Experts of a small language model: a sigmoid router, 3320 steps.
Below are experts of layer 3 (counted from 0) of a mixture-of-experts language model. Rows are named router (the router's row for the expert) and show model dimensions 0-191. Each number is 500 + 40 x the weight over its row's rms, rounded and kept within 0 to 999. Numbers have three digits each.
After each expert's rows: a language model's description of what the expert responds to. This comes from a sample of Wikipedia text that the model never trained on.

# expert 34
router:449534490583496462546447510508517501503477509477528443509502515490496464556501492571471531567521487506482486488494433506580482543500499484497511514475611567509468516504555533581473489492438477505481527557435476495377504435445555494534412510504490512524515519565542485508529445555496458546505506495478536519475521516468468521446562552532478478499519527534435478531476498435566509461528498527526582488512534609440499525460464490473448564464486458432525489477488553441526461453597558457413479519444535501555497457470459476549523480506484556478400432523508507524494501482492534445
What it handles: Infinitive to, taxonomy pieces. The preposition or infinitive marker to and into after verbs or adjectives, plus word pieces of Latin species and genus names in taxonomy lists.

# expert 44
router:451507473489491466518465504512553495522492525510503477497461433499512495483433575497465481471482546546526505424441459474528404530536474509491501526433504476437463521581510541487487496443513497451545452441476485445447493479445559459529484427519495499486525519598542519396524545427419546515464476551475557516522499512450525539504497427431439342500485475549571506486486484478556476526470450525459523452473535461451501555509470465456470505449549480541466499472503514527536564526467512442529458511538492434498502478438471485489547503511523547524510585516519476470488513565479551565
What it handles: Scattered list and table tokens. Line breaks, table bars and list dashes in lists and tables, plus common words (the, of, with) and scattered word pieces like pav-ilion.

# expert 50
router:475572551458554544488458547534514416465440482501468502523448464573464493525543486511515455557511498541479531511490479551574471558554469516542492514522425447510515486515538541544530545537457468532418515509568551481533541522490491556512546481542452537498482482494498459557539423510500510513505487410460442447480488516563625516429480545461482522491527514480508554465522461539551533576560517501592491467507454557480535489432482492557454510482432572536503507534603460488519471539490516522489514515462508546506505452518567544450471537532440427545510522477494481535499481441459550513
What it handles: Years and career lists. Years and year-range ends with colons in footballer career lists (2010–2011:), "by:", "Released:", "Country:", and "of" after nouns.

# expert 23
router:447482460568530519444497416514504536497461528544467480469511517469517544551452453483479510523434471493481554576495516505459502501575569489463407560518486543544501555467466465501465517463485459513493517488442538526509506482532492464480462491510473539403534489447446527534472481492452401482540535546465573512549496478535461517442553474493487470525435547508505517497508513493448504525559532520545545522509442510555484486559460442434581547549488535535444489531544494524549524508551441485537560518429486471500580567524588487430525526429483539536549520451445464439420558484529514504
What it handles: Possessives and pronouns. Possessive 's and possessive pronouns its, his, their, her after prepositions, plus country codes like ESP, ITA in racing results.

# expert 7
router:497497514476473465509507505458529495469501436584503446484498470535612626557549518516523450498534495544457520453490557406469482500439462498493463458457506487519566521585529508507417537476547458443559521515480542500571479437478467454569498528463473540551486547475515521501518487509529527521475494434493466614524552488513477484468452468533482545465440471491457544482448472486446517520434471617501513513440476555499521481472444531473483564411457497476506561455534491491536513509490501458423524477518480484470544435478518498461586500549532501492496487489435497555449485553518504507
What it handles: Proper-name word pieces. Later words and pieces inside names of organizations, places and titles, such as States, Party, People's, mid-Atlantic, plus closing quotes and brackets.

# expert 58
router:515540494482547483481487525460546524536421437528458461554483463509504539507502536574525472489399530514520478474485482541439445539467497495513481477445561466475583599526515509464494451428477345499458483514497472519527458552459450370457467558571565541533545474502525442540499522524500561478500497500571472450460504526462477496525577488478492561521547515468514538467501420484485535482478516535433492501478541538432554525479547547432484522502462484505508502482518475451529519467544491477464518552471507488521444545521497509443531504508510494542496481549442582532450445514528451455
What it handles: Initial capitals, heading breaks. Word-initial capital letters or consonant pieces of names, such as L, Bh, Ch, Slov, plus line breaks right after See also headings and article titles.

# expert 25
router:468542480574528521527457537417506523510484528479507560517443524448432486521501478506503523484547442527423611491562486558468462470470483495540428560495545543483441535480477589486455451530469513449545514448469548505533594482472475479511479464477485556446458489487505552502473484504502499484517447525586568505514481449501576529551561498500451527492486461558521516524415489480440552526450495489476445467474469449502527530423449540479546523449470505519474445547500556554550484492447452528497514518528588466544542578479560476550498449430536480549518545541535475508487456551507482535
What it handles: Commas ending words. Commas, often fused with a word ending (er, a, o, s), in lists, occupations and place names, plus dashes between items.

# expert 38
router:558478499527469517411528440498434593522508431534474574533527478467387456453518501456563479520500515535493487489527498530438460480423484443459521449452464482498492424527418492565552535510556528539506496564479494470496542563505525452548491520508497452579564505555423447534522474475513491443531448513470487524594499459527498502514583469402482552496509434485552442562474478524486462529446474484515467422587506522543514523523495556482469460542478510451491548466520483507578474519473472448486502482441488504515518496488532522423472542481469498493458476534479504542489517491535473434
What it handles: "at" for institutions. The word "at" before a university or employer (professor at New York University), plus all, what, those, home, region.

# expert 36
router:474513544477488461514508517462536507459516525473391508560544513516485456521533450512645512469496527555504469511529506484543449424465576434496558529559522488454498551494450494453511522430515503466504499494573514470479398498537445573538517507526524531390539524502469465485514525491443534489541534508500465530512487520462481480511499508436507469539507509511579543473559456555456497483556452505503436444560539587479478508460541489488523531491522541556450531431550467512531472481498443453406496506439449544504430513510549495528439479458523485534486510438528444559563517483494510444
What it handles: Predicate words after copulas. Words right after was, as, a or and, such as remained, years, named, a running back, and hyphenated prefixes like co-, top-seed.

# expert 20
router:510513505472461473446452538532564502472474450483481539516495580542549481482576547509528496427503484557463522432498479488436514476490565534499422446449399557527489512455496490515481469509430475484434498533498506497529521488478500447556461476467449509455553470515508551449556560510546533547512483573468537406518508428468428530542445475425514504503413468506452487525520421474486514503506501478467442552517571587489511482544554483566451552457488523490479450513430465553545530489409480473509566523475510397477488547502495516491495523530555468540509441566515518542519517512503498508
What it handles: The and official titles. "the" after verbs like took (took the lead, the gold), and titles of office such as President, Minister, Secretary, Governor, Head.

# expert 42
router:481486450444521458556479546451520590536569438514476564556539493478438454536526501475507504491588464579504556517508477476463426497475466494455411505496537513500504524499477539480449494495471503460509488445508572529519544485560535611556459522472468449505431540523482529441481548482486509543543564515512495546493475545563574571440503500471507546523526629455540466537488508511486449472509455583505514489416484469472496443463471547471542485490483467435522519503570534495492523527519504537523525554505496515476502533524501469610445501497470485439571476529479487423463509521452493523
What it handles: Include verbs, list commas. Forms of include, contains, features introducing lists, and word endings fused with a comma inside lists of names or items, like Gross, es,.

# expert 47
router:491530497565430507558466517553493526570476516455474456504537488437516445490526522457472529461448449527468580511531495551482446448584461462453497536453419492445491554531461564488539494545496469487480502482582512472585514468490572546532453493521461512410565468543556477563424544486493539473558469512566555482469493456555504571537433467503450449454540514533508494509483480498520500503468426499511520482551516488530474477481449466524505508513552501572457458595507530554530467534495475516562468507521513479494499425467475562487531494479520519524459539567516446548405466509490527577
What it handles: Non-Latin bytes, name pieces. UTF-8 byte pieces of Japanese, Chinese and Thai text, plus commas, apostrophes and fragments inside foreign names and titles.